{
  "num_hidden_layers": 13,
  "hidden_size": 256,
  "n_experts": 32,
  "experts_per_token": 4,
  "d_expert": 96,
  "d_shared_expert": 128,
  "hidden_act": "reglu",
  "moe_layers": [0, 1, 2, 3, 4, 5, 6, 7, 8, 9, 10, 11, 12],
  "router_score": "softmax",
  "normalize_top_k": true,
  "routed_scale": 2.5,
  "balance_loss": 0.00209,
  "balance_bias": false,
  "router_z_loss": 0.001,
  "init_std_router": 0.00803,
  "lr_router": 0.000339,
  "vocab_size": 8192,
  "norm": "rmsnorm",
  "norm_eps": 1e-07,
  "tie_word_embeddings": "early",
  "optimizer": "soap_variant",
  "learning_rate": 0.00204,
  "beta1": 0.95,
  "beta2": 0.99,
  "batch_tokens": [16384, 32768, 65536],
  "max_seq_len": 1024,
  "train_tokens": 307500000,
  "max_steps": 8451,
  "dataset": "wikipedia_en"
}
Below are experts of layer 4 (counted from 0) of a mixture-of-experts language model. Rows are named router (the router's row for the expert), gate (a neuron's input weights, with its number), up (a neuron's input weights, with its number) and show model dimensions 32-63. Each number is 128 + 32 x the weight over its row's rms, rounded and kept within 0 to 255. Numbers have three digits each.
After each expert's rows: "gets" lists some tokens that make up at least twice as much of what it gets as of all text; "comes after" lists some tokens at least twice as common just before its tokens as in all text. This comes from a sample of Wikipedia text that the model never trained on. Tokens count by the router's weight.

# expert 3
router:153164168155156169100105147104161153176117084137091155081116157134161159108095157164171134164158
gate0:171164166096165139152088161137163145172152096127093100081154096136104103102099102173174085170163
up0:135179113141165171101110109113087137117150134122160141229130104124135073093103128103140150064137
gate1:133136191147138122131143155071186133166120089163147153098119164055119114122130110146138142124190
up1:142088112142105131093136135112145129126110116122126131168032125142154104141169110098134111092158
gate2:181151182142188139120065167078152127184098116171092140083101150161133160081087137134089115179155
up2:073132090094069108151143079131151144092147154157154125175206107150130088095126079122121124094142
gate3:139170185174166109086143113135128168166093109133098147115107102104159102128092169174155155148165
up3:086112072171105122196106206098132094170170158149184113144095120166096101175128136116103151123147
gate4:124190164085137160121114145086184117139109120118126142060153156075175155138122187174159142129147
up4:098138138101154164126129120130123111166129102102073129090165117114161131144138135146186130164128
gate5:122160148132143139125132172170155154146122085150138123123087147148192168081110146139147173155115
up5:081090090165109134096096113098142123139112099108132100188119110122176137112112136080115138121116
gate6:130187178119166138060092178083144190141070078164101175100118125112106143109105148171099165160133
up6:078132085063154149086073131162137129116067156048186121126153113154142172132167164123056125135139
gate7:192135128162178163089069121104161175082111098086061123081137104103133162121128127152152106164154
up7:152137123126142059122066088150125075058133152133147151121129115153117084103133146058121130132091
gate8:130169161170122170079123123126167138162074103157160160078108129148124190107107133130150094132108
up8:109137177074151156109120155136152127175140099143088161099150149113176133125104145199140104135159
gate9:164130141157105129118126178091160171121144136159135153084122117106151147126104177175163148143173
up9:170137086105142113125105128165106130164101116089134168116071170168090159179075124078160130187120
gate10:108140089146136153096120156098178135161099133138067130054037172098172128081108123159110065117135
up10:097078067118119093152134142108081128098095149100105101144081111183139134147203100111173056099114
gate11:129129184114140183095120093155165091157144109146143192110174135062117091126138199162148145108171
up11:157162106151177108101080112156095124066132185072088136135162129134166054146183087099105134101162
gate12:130129132115138137117100084111154172131118097152092195097155156116165126104113107163114163102213
up12:120138152126116086125104131192139133127131150171114096145142158126135104136127067123117161124142
gets: "s", " a", "0", "1", "9", "2"
comes after: " ", "1", "2", "–", " (", "S"

# expert 13
router:155159172134161169084116134111150123170092090123085160090131184139153161121103176156182131159147
gate0:142147145178163165114069152096182140141147087096138136070074112091092163134111205154086089119119
up0:147147107112075093128132096185091131126131142107096107139145141132122114118172091097145128130157
gate1:212175190116156176128132170107173155130127097177110163120113121089101143089083168179160119181156
up1:096108104100142133156095084165120095122122163115129122168149137196092132156136087096148174132125
gate2:165171189151151199101152151085167141166082080146089179103136089131157116072064153176097120159118
up2:079146106126113083093139123116138123174145086079123167087079169109037148080114126179129165154142
gate3:162166175124146112106140125144129184170153080127121178086150132112137116109077122146194159154151
up3:137104116133124126039105171149145156144150091155174185083165128139159115089084135139090093089129
gate4:145133163107181208109115138093131148169132113181090162151087135154078167076061156158145125129124
up4:171167105098139125128106125080091160112099094104143158146116135154120182128145082082146141097111
gate5:158168099168102158085083113093127159154126083105130174088111143133101158094098173167116165136173
up5:072079129094173093154172110174135087092138170170122101162142112145141119145139099086161086107108
gate6:142152146129117102115121154112090140180105087141119141086095163119127104099088182164124173152125
up6:169185175170157080133112139107130167159164123096051120157177142153124151120088155139092111164175
gate7:107168124163129138134068179082153129161117144154129178129169117094142154053118138110162124197108
up7:128133069084107099104161168157099173173144108116126133089138126137134170071137173101143104122155
gate8:140155149077162160088097179084176176160151084150119172094100118081176142095089128171163154152142
up8:058074105154090148190096155177146055116066150086120157110142095171131129147107103074079140130131
gate9:171173157120136172047100150094165203168144088110104168084157105124121111154077176173140139158161
up9:115113078116152107167152057104084071100125127145142100170190127144157123085168132135072125080098
gate10:145173191102169201107035145148173172161128107102082135096108171152165165126122149168156113151160
up10:154149077094188173141083127102120109135080163091161072111131089110151082201138081133177151132194
gate11:147185113103168188097133112120115137130160049116129192098129116120170099082062094154130167202188
up11:096184106133102160104153115151149153101129077093189112166184098135121125090128164094125152138160
gate12:168114118118172130115086147112190144107107094173113154066130070077125136142075175128119147163170
up12:157110138113164112141094165112094171147161082115096104098133098134112115101127125103126155124180
gets: "s", "1", "2", "4", "5", "3"
comes after: " ", "1", "2", "'", " $", " Ha"

# expert 0
router:158162170168160156101114140096169156176101076131088159074117152109160164116099162164171129154154
gate0:137142131120173160124126118110194150163110081121072182082073127156161156094133143178118115136122
up0:155131154154111134146096163176077125078150137157108164182115084094090166134098108169091126108134
gate1:146177158130123148128135169096135110159092088173124176122098103128135166138113137146182127156127
up1:099081098133079086075144075102132158144149127164069153092103097091094119091083163140148184113127
gate2:133156172132177141083101126152122174185146158165139130128083142094160113078112151162197115167159
up2:096163175093156157174082074128106170183160178114186108101123115140097142095127100094088141121149
gate3:145135188115158128138107184108144127119133101185091188150135162116134139076107159121157123120096
up3:127071123105072129103130154146070098185128204115133152108203107124142182113104155141144130126155
gate4:166191140141133167097122153100144152164121116173109164088102135157114171112105139155152175143175
up4:114143108101145117150139075140136114138105156066136060133144105079156073125153126105090087152106
gate5:147192185090157175110129165084132159211134079162134205094098084095161159098091158144163146179154
up5:158117115110091100120070150113189196142166105121142115149118109196146170140127103156118096139168
gate6:129130115134184180129064119145141160109122157157091118098092126105169140087105195132158111126103
up6:195080150141132092099148111147100118085151180176156121178117138206080159102038098098113105052136
gate7:128155173101112161104141142129128173161097076125081163100098069161132152093097171112155139102171
up7:128191109113167113093116134186130159159202086122110188102123139094130162127092142095122155145129
gate8:155157137124132199091128152118115144137099094140072143104095126134107161079095165171143102143187
up8:159126132097164092113163127118116156098144121111218089179094103114187118145140167151160172081093
gate9:122111175090138128140095142123194146163096104167099139077162145182175171127112145174147129109156
up9:131132156134163153125123143111149150187066131151078188140111186162148142124094151178178159139139
gate10:174186164153149166126104166147184157123122080139111164095122159155111156084089161167151144126108
up10:110154160153163147171151161158095063130070127118119091113186149127127106094138125120144102206126
gate11:113189147158142143091129152118110133184145085113107181116155138126124177124085151165142116131102
up11:135132179194107148110108147096109105176221092088115133130184111117172138161117127132085137089115
gate12:160181160110141148097109136097115132183092094141079141065154108090129153116132186218169100143156
up12:157111114122156160113117162113148110161131185117179141120081206162138182139143169156114117060152
gets: " |", ",", ".", "\"", ")", " was"
comes after: "4", "6", "3", "5", "7", "8"

# expert 31
router:154159164134149164108111146099161139168108077143083157081113138113145152112089162155175108157154
gate0:160169172123094165106094125082170159153095084097143163082075109141147173089159128168154141184113
up0:142145150125129114137123142089085164120050104116124133132083108082109087092116141128121107137166
gate1:088144157129154169079092088105155162162109093127079129129137187126134141163120087152124090146144
up1:140098129090174117116101132158127120079171138071145094141163114127138059152152099110150169058081
gate2:163174169136125168087101119099179133149141081139117137085091159162110128146097148110148160124194
up2:174090146136095122115101134097132195118126154149169076111149080082130131124111076152144182102147
gate3:181174134130158137075118166114137140187084052161120126091108126115123175085082124142142164180149
up3:144171151180140099079073110144116093126135129106094104125087150116157129126131122131147177141133
gate4:121164186144139173136116143102165151150112075142068146111139153111199112152127109153127110131163
up4:136129137092116136117128131064114182116093090164125172101115160139104165130086173195134100120110
gate5:159155155133145183110093165120167153197091109131079118122121183114156171096136094149161160155158
up5:121112105141103085130172056073124137181173119157123123147157079119090113104131099148118083109118
gate6:164161155078168151144121148099158117127112103187086202116104193193156134131097109201146157167199
up6:140075111068109107140130100144116120095109158122157135175123110096118078139155119104131170097068
gate7:165161154124142159146130161100161170144131107165093126129069157097183115122070164182165168135183
up7:111132177134100078095132097114197109159153113105105128136100099099161115128085104165165111165099
gate8:199158131156120172109130134103137170164090098153105155117109154102154157119108107165169148151168
up8:188121103137145150119099164077137121167119158133157107131091113123142132113105141084128133102155
gate9:183119163081153128095111169125162141116102149115069166091063151149120148107108150143126114176139
up9:107139124118096148129167109158149084090171159176155189102129160111140082069072104101066180125141
gate10:117169168134131157049075183083151160179086100118086167085133155162088155088100126148155114147123
up10:090077098103148097157142095119078090081133173144154136179145139134123094110149098068109119044109
gate11:151135172112115183033118169135138168168068095150115171096087127157112163131097153154163125168144
up11:133139128121143140155106159141127112122153096146103161104117159134204129115108145203148171135145
gate12:093132120138144141070076109120168201107094098132083153114104187125184130136095151124146115150157
up12:132102105086098080162119102178083134133166169105142125185130141093117198171172087087079112161104
gets: " the", "2", " The", " a", "6", "3"
comes after: " ", " of", " in", "2", "'", " for"

# expert 20
router:155168162134154169096108152098160151182121079134089163079110150138167149110090172160174124164151
gate0:221167202152134186081128133147138148133086085212092184133130155140111128122058121190166116155182
up0:133099100169168138170117099072138107090146163138127122195156171106140118118158137105089140161110
gate1:143154138071126125065129110111126163134116075142092166117169164057168174127134176124131142170209
up1:110131115164108128148126115180100075083160146100183114179130143133096133149131116118121099120105
gate2:162162188126161185111126154120151158182125109115133178077097185137139177075133129165115126164120
up2:144178125129075109138167113138072156090109119168139054186182134149109075113117108139150157109143
gate3:154152144158186193131110194115155136131071114153120127099115157112150156060135128172167136149144
up3:175135123162170153083103102120159139159086139097103100147103142123177125108198157150092118159105
gate4:144147147093138144122141195162173142164147168173097128117114129101069181112138149150164139162143
up4:065105137135145134185183101098154147113073171140140051153186150159163171160118166147098112137155
gate5:175136166186154157144147170086133144171114072134123167113127142125133168115107134177168119174139
up5:166129080151159137091113095140180139103170103191121138092094171077109103089103156119115157164122
gate6:131141138130181151060094172111170163146096070123112142057112141134096102123134069144111145196151
up6:201108159075161152164097108130116156103105152141146132187164156166171092125140149155137180093164
gate7:144124176121140164113115168090177150145128101143098154082142176089121150158112148184142112167173
up7:184078137066127123085140110137128048099073155125173097146042174083111123145185142101157104158106
gate8:151145185135188160130114160116147131156109102141128148112096151126178174113115138170135110172138
up8:199174184116117138099069195123155160125104074140078159098106143162126122107117135128133160117147
gate9:155139188121160166082125144153122100152164118176107131112144156087129135073095175161156130146136
up9:068197133150159135142131146105153144122070137125085098122065083129114143145104152131155103198120
gate10:168151136140122169072080138087114123146149133159106152138073114165131132124144156165188144158204
up10:130083123120068147205134141156105088096150132118148114143123074219116103156138143112092136160123
gate11:146158138170117102076121128149111152165135079146099165068134136118164111101087129157145156124162
up11:118155144126116126089111059139142138128117121120050144086164136096168045106117064173187059146187
gate12:145139149161134130109090134157119135156104091130098175102131103107134180100115150156150103182123
up12:171144125096101152132163197144169178145105129155134212142107173154116119128116105123149164137175
gets: "1", "\n", ",", ".", "9", " \""
comes after: " ", "\n", ".", " (", "–", "=="

# expert 30
router:153160165132150166093117143106157134185119079129081157088134152118124138099098166145178117167154
gate0:107159167137135106099117156093195178150163098157104143075100152084140175131114133186129163094173
up0:079162077229092071160090166148134112135135149118126079104146091125126160158151110146141127121097
gate1:146163167153147161159150099095159138169147076172091114079101136086172162152081168162120129120115
up1:167086100181182111180116096149096105118135176080132079109206175116154093138103132151057192164101
gate2:192148160096133155088076193059152134180077095124089147114113127088103156130120117161117142132174
up2:171138091131099119122087192096173113095141158152108112195126105069114150117123064099159079095105
gate3:189143178146143164123107148117140167156106118126142141112129137126127128129104146176112147177175
up3:060096119076116143078160127063115083149090115112150138109104165112137139127169164155100131098153
gate4:145196159123157134110139151132195141179129088092116171115091176101170106142137193161159120108160
up4:088089177131129155125181146134104109167124151255092095113106114163067130150110066117126082129115
gate5:119137158096172146085117160088133142119075136124109150088150125111140205095126184126157079128172
up5:146108086105121145183147170094159172133141096173139124084076130126174120080109150115097160174133
gate6:157145153162181147098128165161163139150145123182078146113118160096127129110126133125131158165164
up6:061149110102183116145102079061186084095109148152137129120147054099115140139073128159076135105113
gate7:103130151117094139132068174108164196154171075172105159116156120106159116102125091134144178169168
up7:150073157151170161195166163070123150171086113188167150108064117147083123148175124100153161119093
gate8:157159203071147151048099143093161154164105066132147153123140168129134185138086227152160111143127
up8:134112111100083060115164132135137073091127106112136161152194087161114116128138064134090167071032
gate9:128178116119158129061066134103157160147139112169135161071151101116195157071080166201136116107143
up9:136127171148119173128146100110131153183156086164118078091161110081172166109165132115150112144196
gate10:147136130138120121063100133072154188146131087188076143089073162072177170130069148156175172163167
up10:111146138086141118129116179133153138086063067093180173108152169177106154148079169167173122155161
gate11:153169157125160126107126175093120135176133117193079133149138141079169120082087132155104205129174
up11:113133154121120172052075156117146163170116149164148115058179176156138151134086151170092148154186
gate12:118157121108169150113143137115170141139120105176082154132126155141136176105135117130140162106169
up12:138190122081126185137083164118105182117095142108114149087125100094186155084109170115159078134112
gets: "0", "2", "1", "9", "5", "3"
comes after: " ", "1", "2", "9", "0", "8"

# expert 10
router:152161160154147179099097151108160163174121074140086159082111159095168148111087139163162131160153
gate0:192153166143163162065088124123178158161134100137104168119133126110154166152096169142168158143123
up0:106069142102152169118135140101147129118107195095202187119114140142157099158159138144145147122135
gate1:120175169144174162056097128087161190115142050124121143067066126092103099140094150174144128122111
up1:100096157138132110098152085101105136108143092117097114068103150114110126145131067164098138236121
gate2:162187167145122165140131165104164165138088093155164161094153153107155116079129142151172110104178
up2:139101109094119111125153105127063149128159135153077093123105072131129158149122145107119174186130
gate3:162168144122177187075098122105118138130049074123120129109184106126108164130102174152110120163170
up3:138140099186117103119162080139145104075113094136126124137179067112139152145110149141140168123139
gate4:156192147152165151140127158100130152142099076161145120081118161076105137141080140159111137148143
up4:190173159169149134111108117125128150163120133181126153136127169116156138114087079163121065110168
gate5:156172162147128127081111151101146168138104076160093185067103163109134183101135126154099122175142
up5:135099139116151120099163136118116111082091121173171121185135110123124170097136124124146139124151
gate6:167171185136135177139070168142162157116135125144090152102118160174148144122074116172194194120185
up6:183143143116149108097070117104123130109085139125164117148130137111188169131186124149166212127080
gate7:149146163152158157125082147140155141174120045128089155095083124121180185130099129165123166151185
up7:183137197123146141098094146101172168160075090144170145081098159077158190086084146182119124099150
gate8:133119179086154147091100156128121161116078127160091164114125089149104123076102128165117203153175
up8:130122131183116165175179122123105127144050095107184131140085144137108189158114210154140079150139
gate9:142173163083097127140116137090145099125120105110125206147101154157164174117140176134138113127180
up9:115092116068069079180151085098103097116145118081116081165110118154142133130149131081169114069146
gate10:156190159100133184123128108103165166133099095167153172065179127118148138114064151185127180153197
up10:146124095100159131139191115146131116075149148127181094173147103129123085084138157126101173077140
gate11:144165165058139145065088148122192157162112109148078144076077118130147132130083126161152163130148
up11:127106137157095118142079092135136155144129096114086109118147091205138140111158180146120172174169
gate12:164158153131152161080089142090164161158133105132115142087120192167125142162077136165142117142165
up12:103120137094126128105173192114087085094174156105163115177121154146171058101162130146093075095125
gets: " in", " ", "9", ",", "2", "0"
comes after: "0", "9", " in", "1", "2", "8"

# expert 1
router:146158159135136148118099143105154108179097060140076130092130145082179144120050149158148138142122
gate0:176159176124111115090091105081144153164113102150167206119143166123189159099088154179182155111147
up0:144130121131153102176113169172079137118153159124096099183105150133067130147130168070180127102109
gate1:159167161148165152151106161061195170136123129137169149070117149094144129131158139122198112167170
up1:109155097164184088143080172120084098118106103144140122165164143091182106113191089143186126125093
gate2:090171178138185181064126136132112105155075076182172197134070141126191108085091132146168125181124
up2:149104125145086139123157176100142120169187096162129126161105158099124082152149180177080140091144
gate3:176135165132134135130122218091183165193070132113097142075093165155121124075117153132142122135141
up3:168164176158164130090064148095143137094121127043103114092104153163115165161120156151145105134171
gate4:140118151153110163154094137102178135093080085139082116075059153121159117081108140179210116163103
up4:110127187118118134085157152145120173097137102126141173062083134150180128083039172118183178125093
gate5:198160171104155157125101092113129175172108103140129164085145138104141138083107155172184158136111
up5:170105139141123119134175160159156130097213094113123149090155165159108165123138129176167151163146
gate6:103150137093179116131105132103157164176097102174166184092158120159143170104058126131154119134144
up6:065188104186118193094140205184151105198133069107148137127149074173114150190095144156132165063149
gate7:112168191106125141111098150142155160191098138186158177105092177109116124099080143152186146176146
up7:108127100167140108146177190130139190170159114141193158136080098151116182104160124083131132157167
gate8:154180157165157099085093105091172155172088075154159164092111154153157133094079166162102135145169
up8:153147172155156066091155145158124166093097076171151109161106129177144163095099082107122184117139
gate9:187148139108181120115128119107169174144127076156141183086127142117156146111119118185105113160146
up9:164110053115166144083149147124100120078146147173142152115072142196122129158122072079094170189106
gate10:100139161146165153151149090075149104161160154154118096081091162135145146094110136162140086163163
up10:114187156177168166147138123127171106170118138151089096098083147179134151112099201148198123147153
gate11:159204167155122132124125149102120150138106094143127131125105185107183172132084162106111069153096
up11:174069171130142194116108071158147163179115180111064093129119099049115150112151092089158173158128
gate12:163162160137071154140171166112165125175164066206083132107099163133113147090114167124162152162173
up12:158120087114141065121106069154159147129099132129164072184177130108134112147085103142128137106104
gets: " ", " (", " in", "-", "–", " \""
comes after: " |", "|", ";", ":", " in", " /"

# expert 7
router:142199190128155191093111150113163159183135048133088174088104128129119140116067146187175121141179
gate0:156152155122112158101116114093134147141145124116105146095146183172112164064118156137173128162174
up0:084113152089170153132143139126112098137175139147139175111180106145129096149117082096112115047067
gate1:168157164120129140084111105088103129159098108155154177095086164122135169109115221162156125179165
up1:188178119075116146121102148075094091129097136145169161136081160125125124174131184166140140098182
gate2:134183161153101154148141115066161104134095065153100169074081190073114144138062163125163100151116
up2:112104113201172127139160105162189082145194132068167120113158140111096076103133073152149144130095
gate3:203149196126131127095130116136169168137112110150161132066074151148149160102084162145161153137107
up3:069151086114095113154095148133119081116107126142164125179168088095184126128130119126122098129134
gate4:153144161190086139081063179111180152178152112161095153087061168104158166100106143166160156172144
up4:088104076102079081140155133140068116098142131148172085143116076152097138138126144102080119146076
gate5:118156174117162148127150157095177191114191120163131123071100190158141160098135085128122086193125
up5:146137099144102104086131129109167157111166151195094096173142128187124076148168151069124113165092
gate6:140168168155123167134108161089158178111151096116122172123101171097165164132093138168180155155166
up6:068182150169117159110143134112178121126168107118146094078089171201093106133158085103127074108149
gate7:131174173120097174130126154058187109112126079155116153071126150180178115086101157157160130114083
up7:172103215113128137097108187116139156123081074133143083100171162042128162095151178180144134148155
gate8:137136171156146160104096110053167126150104109172138130105093163104152112121091189163143135161138
up8:155151096181107157102091187135101163136168073109086123129101100122146100103128104158155134148152
gate9:110134140141163198134111137138145154157154154161132165058121155099189128121087118160095096138158
up9:154149132119093111164120154133137136105154140162117092104132113152168052158158083094099160112156
gate10:149178168155156160111149181103107164172146066131100172125105137113163154105105139130112128144200
up10:112166136207127136072157145084077212159182100124156165164152124140110139163102111163084103152127
gate11:158153122155179167096115186119192170176161117142121185080147139106136142116102201173129072121149
up11:084078168109142164119107185149093126124160091116135099105095151192097154121135191104141177117076
gate12:135143168190151150112112176111126188177119119116144165088144159087195193107124162156141169178134
up12:099070123159106130129141072130119143081127165103210150077131148188157092144145100079033118119158
gets: " ", " S", " A", " de", " C", " D"
comes after: " |", "|", ",", ":", " a", ";"

# expert 11
router:154159169175152163096102147107160146182106080137078159083112161138160163109095164162177126162149
gate0:154149149093154179114136120069138166149124116128080184062111148109134144114122107144124133103111
up0:107115168077136168188138196136112127117110116183155109141124066160142179104161107140112066110103
gate1:125157182105103125086097185134149178134117099179077136087109145119130145121093111153175201111168
up1:138108098086109186148076157154133167169157098129133143099116067128154102086138188153103089157120
gate2:148180145135136143096120141146112134120092102171157176103169172106175205073077122156171201111149
up2:183120114120067175098115121137112136195072135146104114127134137087094077120089119142074151143147
gate3:155148153141125154091114147111138167102105100178094171102133099095113137092087165152117080159139
up3:125092130206153130130097095135091144083083129158157152161089159077117117069149141095068141169106
gate4:183156136120189174101113169114193127137102111137112167068122123093125099084089180184119129160184
up4:119150068141095093119108096093138087105082137137139143126154161168093155151116116109168142153078
gate5:208172155084137122107129125129156158174102095124109124064112131129165131123114155155130165154133
up5:060151125148128118153143137067115131139139138120101101142168162109121073150119149113135096167135
gate6:161157161104166158085134133088186167125093105144116148080085163098147147091094153146164101151143
up6:120118114134107144149116140141137161183141122164152172135113161119163102109095171155112124178120
gate7:181143171102174161111085118108158142154111098171107120091103136109171107112088143172158121159166
up7:153165147119142128061126148134154196108129129142152120122120170117169144121072116161080178155125
gate8:196161179164176128063128156142163186163117099131123161124115133136167135140098170129168149138193
up8:094146151170119184120114125126135146113164141169107154143145132112150092099134109162143189125159
gate9:151178142135128124135099101125160194097145105171074157122096139114106198094129141149142134141155
up9:110146142082107126086214171136089089161140133082120126155104152119139150164162138076110127095144
gate10:117163127162145173079112111163150161197133094125110180103103191130121114124066048191139140161173
up10:112130139117140219156152131149147074148148071142117180138076161058133121141098131120127115096118
gate11:153167190135140131145137167151168188134131099160104135108109149089155150140065165124077109140155
up11:179137157191110171089110168143158090159127175093100132126151128115155098115102170158072067165138
gate12:153161129128156138118102144124175157154126085190116155081108123131141123108108172155127179192139
up12:101137134147107086135098097111126129107147119195108094130155116179079127149104057133122150169091
gets: "9", "0", "8", "7", "5", "6"
comes after: "1", "0", "9", "8", "5", "7"

# expert 22
router:144159164183162175106110143096162146179095080136090167079114160134139157109092165164178131164156
gate0:160143124104130142098130093119142098134107114128081158096106142112090099114131140175150115185184
up0:156111112164075107132126137170127190038146140081132128132140068129117115119122113142127202147154
gate1:122185123090127162102106143110148147145091063121030179135078094117131159126058134172130091163135
up1:126111137074107118190192147136109133105109154082078123126138135203126163162124117156167182115146
gate2:134144147090142151090117128080124157144093073137111139070116153107192133082067166150154110163128
up2:138116107131103167155161102068143120163167199148126174119112169118175156139082134167132086148151
gate3:121154149116165154082159165098166165170152073180143159089116144083162130143103154177118086116110
up3:132142159143149142188128181092119120125113111164133129143139118084145164136148135138133127172151
gate4:140124110101170111123160156105165179176140093164165177136126181155137173107069162200146155121093
up4:121079139132162085106115084178157084089109142103135064132211148131094078074136125092101100170138
gate5:144129152143137173089141154099120175098070115145089155112151126130148125123078134127118102150162
up5:094059085118117140172126115143149125150114118131187076190139156105090115190104107132071128096119
gate6:156154154099180157108138151142173152138146096152070157068108130110084142116108159177174115121131
up6:151150174121172156166125162108148065148139074170108094145113117105132130119147158145152069151133
gate7:118180169118111150121080158134152140123110121166148123121156135148118181094063135105131157139130
up7:083147101081127132167115101174141147096197184139131161101134097160103095087153109133086080068144
gate8:177123161096144145155095119139147105127128087188054127087165148117107171092099106173195062120180
up8:128165121166124144163183097103138120154131158064120172164154142098103039145108119092102137192122
gate9:156177183065139154118106150124157172164107100175064159084111110111160156095103124160176117124194
up9:152078136080164173156095153147175060149102150143088163122147051155109129103134166138186125167145
gate10:149179139086138185115078171099152112192116107130095159086106125102142165100093141150135144181124
up10:107090060096097166086101139098082149083187167189132122176132119173120179123117143084143114114155
gate11:168115129054139161099118140127160144113094107132088133121110150101180109109145133177142116173175
up11:092132140113114117124088130091123106190140111070125171148080158146105200119092138153155110131122
gate12:129168132106158144125059122070114138171089117164135189074110135140145128069090138186128084134189
up12:140096114123085096088102133100131108082171128149187079169162165133104131124174185096113158118130
gets: "2", "0", " was", "3", " is", " were"
comes after: "-", "–", " the", " a", " (", " and"

# expert 8
router:154163180125149158110102138121158162177124048170099158087073155106134133108061118175137149156161
gate0:140112153099147163100114154106195141125119133161107180123110138115159127158118174161180165176099
up0:154104141133129153090163137100107137160107172117080169152135141162120170134125162104128170164155
gate1:168145135122059172161151101122112161144065116176139173103125105128169134102146135182138178084174
up1:140128123145157162098088186161181098090092130158099107095179129147153144086115113092112118140185
gate2:100153175112136156160098171092118128176125100133173144131090186085180159165132121184112122122143
up2:139081098140109155124122079177169149125137152128127086111090134114128121128114163191134113125184
gate3:114135186115123162143138187137122143158098103148114181092136117160135168105094169163167119159182
up3:125114137120172090141143115058106130146169120157130115117154162089136086159157115170149172133139
gate4:134154136139123160114143148052154150133117112134079148095079149152170125126063149171149123188180
up4:100071111077137108196117122108061098146126168112145098122131146123208122129124128122082084154121
gate5:148114141134167127128083167143133102180119083091145167136083118142165155138120099154159196168116
up5:084104067118154143098112126105138176099066140099168148126115144097145164105172140095098133091092
gate6:128187210117131160056146159132118143146114101151125121105101144147144123154106165165142132153093
up6:143093075096112118167118095152207130098156115096139088150174127118147110077154090107091073159163
gate7:159099115135170132134126118140105146171053077178123173086141161149141167134143157132136112120154
up7:123169102086128095130129127149125136090134128143143192113117081089086090111169082143166152075100
gate8:191119142090101147124080145079145135178095119181119156071061071142155170115095196175147090136131
up8:126095099131109070083170112143079113118156109121173120175122100132108112160181145109090160156089
gate9:164134160069168121064141154096163185156090087112104150135118093110176135068069173138123094118147
up9:073130121163101144150117091155067082087111107059176106135055153167157106148137071102080174140117
gate10:133153172138132142134151174103179154192115140159113182100113146098190195131139115173143145154185
up10:128149147143086122141166085089121148141171130102122130076133158129083159104161105172112112129137
gate11:134140170057126110071119167096170105157117088128081125117115139156168154096104136142117141125141
up11:113119114116106170132137133104087111117125163167095086142138113154174156041117127093116104133108
gate12:145127145149129158187139095127180136153116095141126141070158116161169167131119110165135102136174
up12:153146069106125078151116145148070110107122101143138111161134082132136101144169101140090183088105
gets: " of", " in", " to", " the", ",", " for"
comes after: "\n", ")", "ed", "'", " at", " on"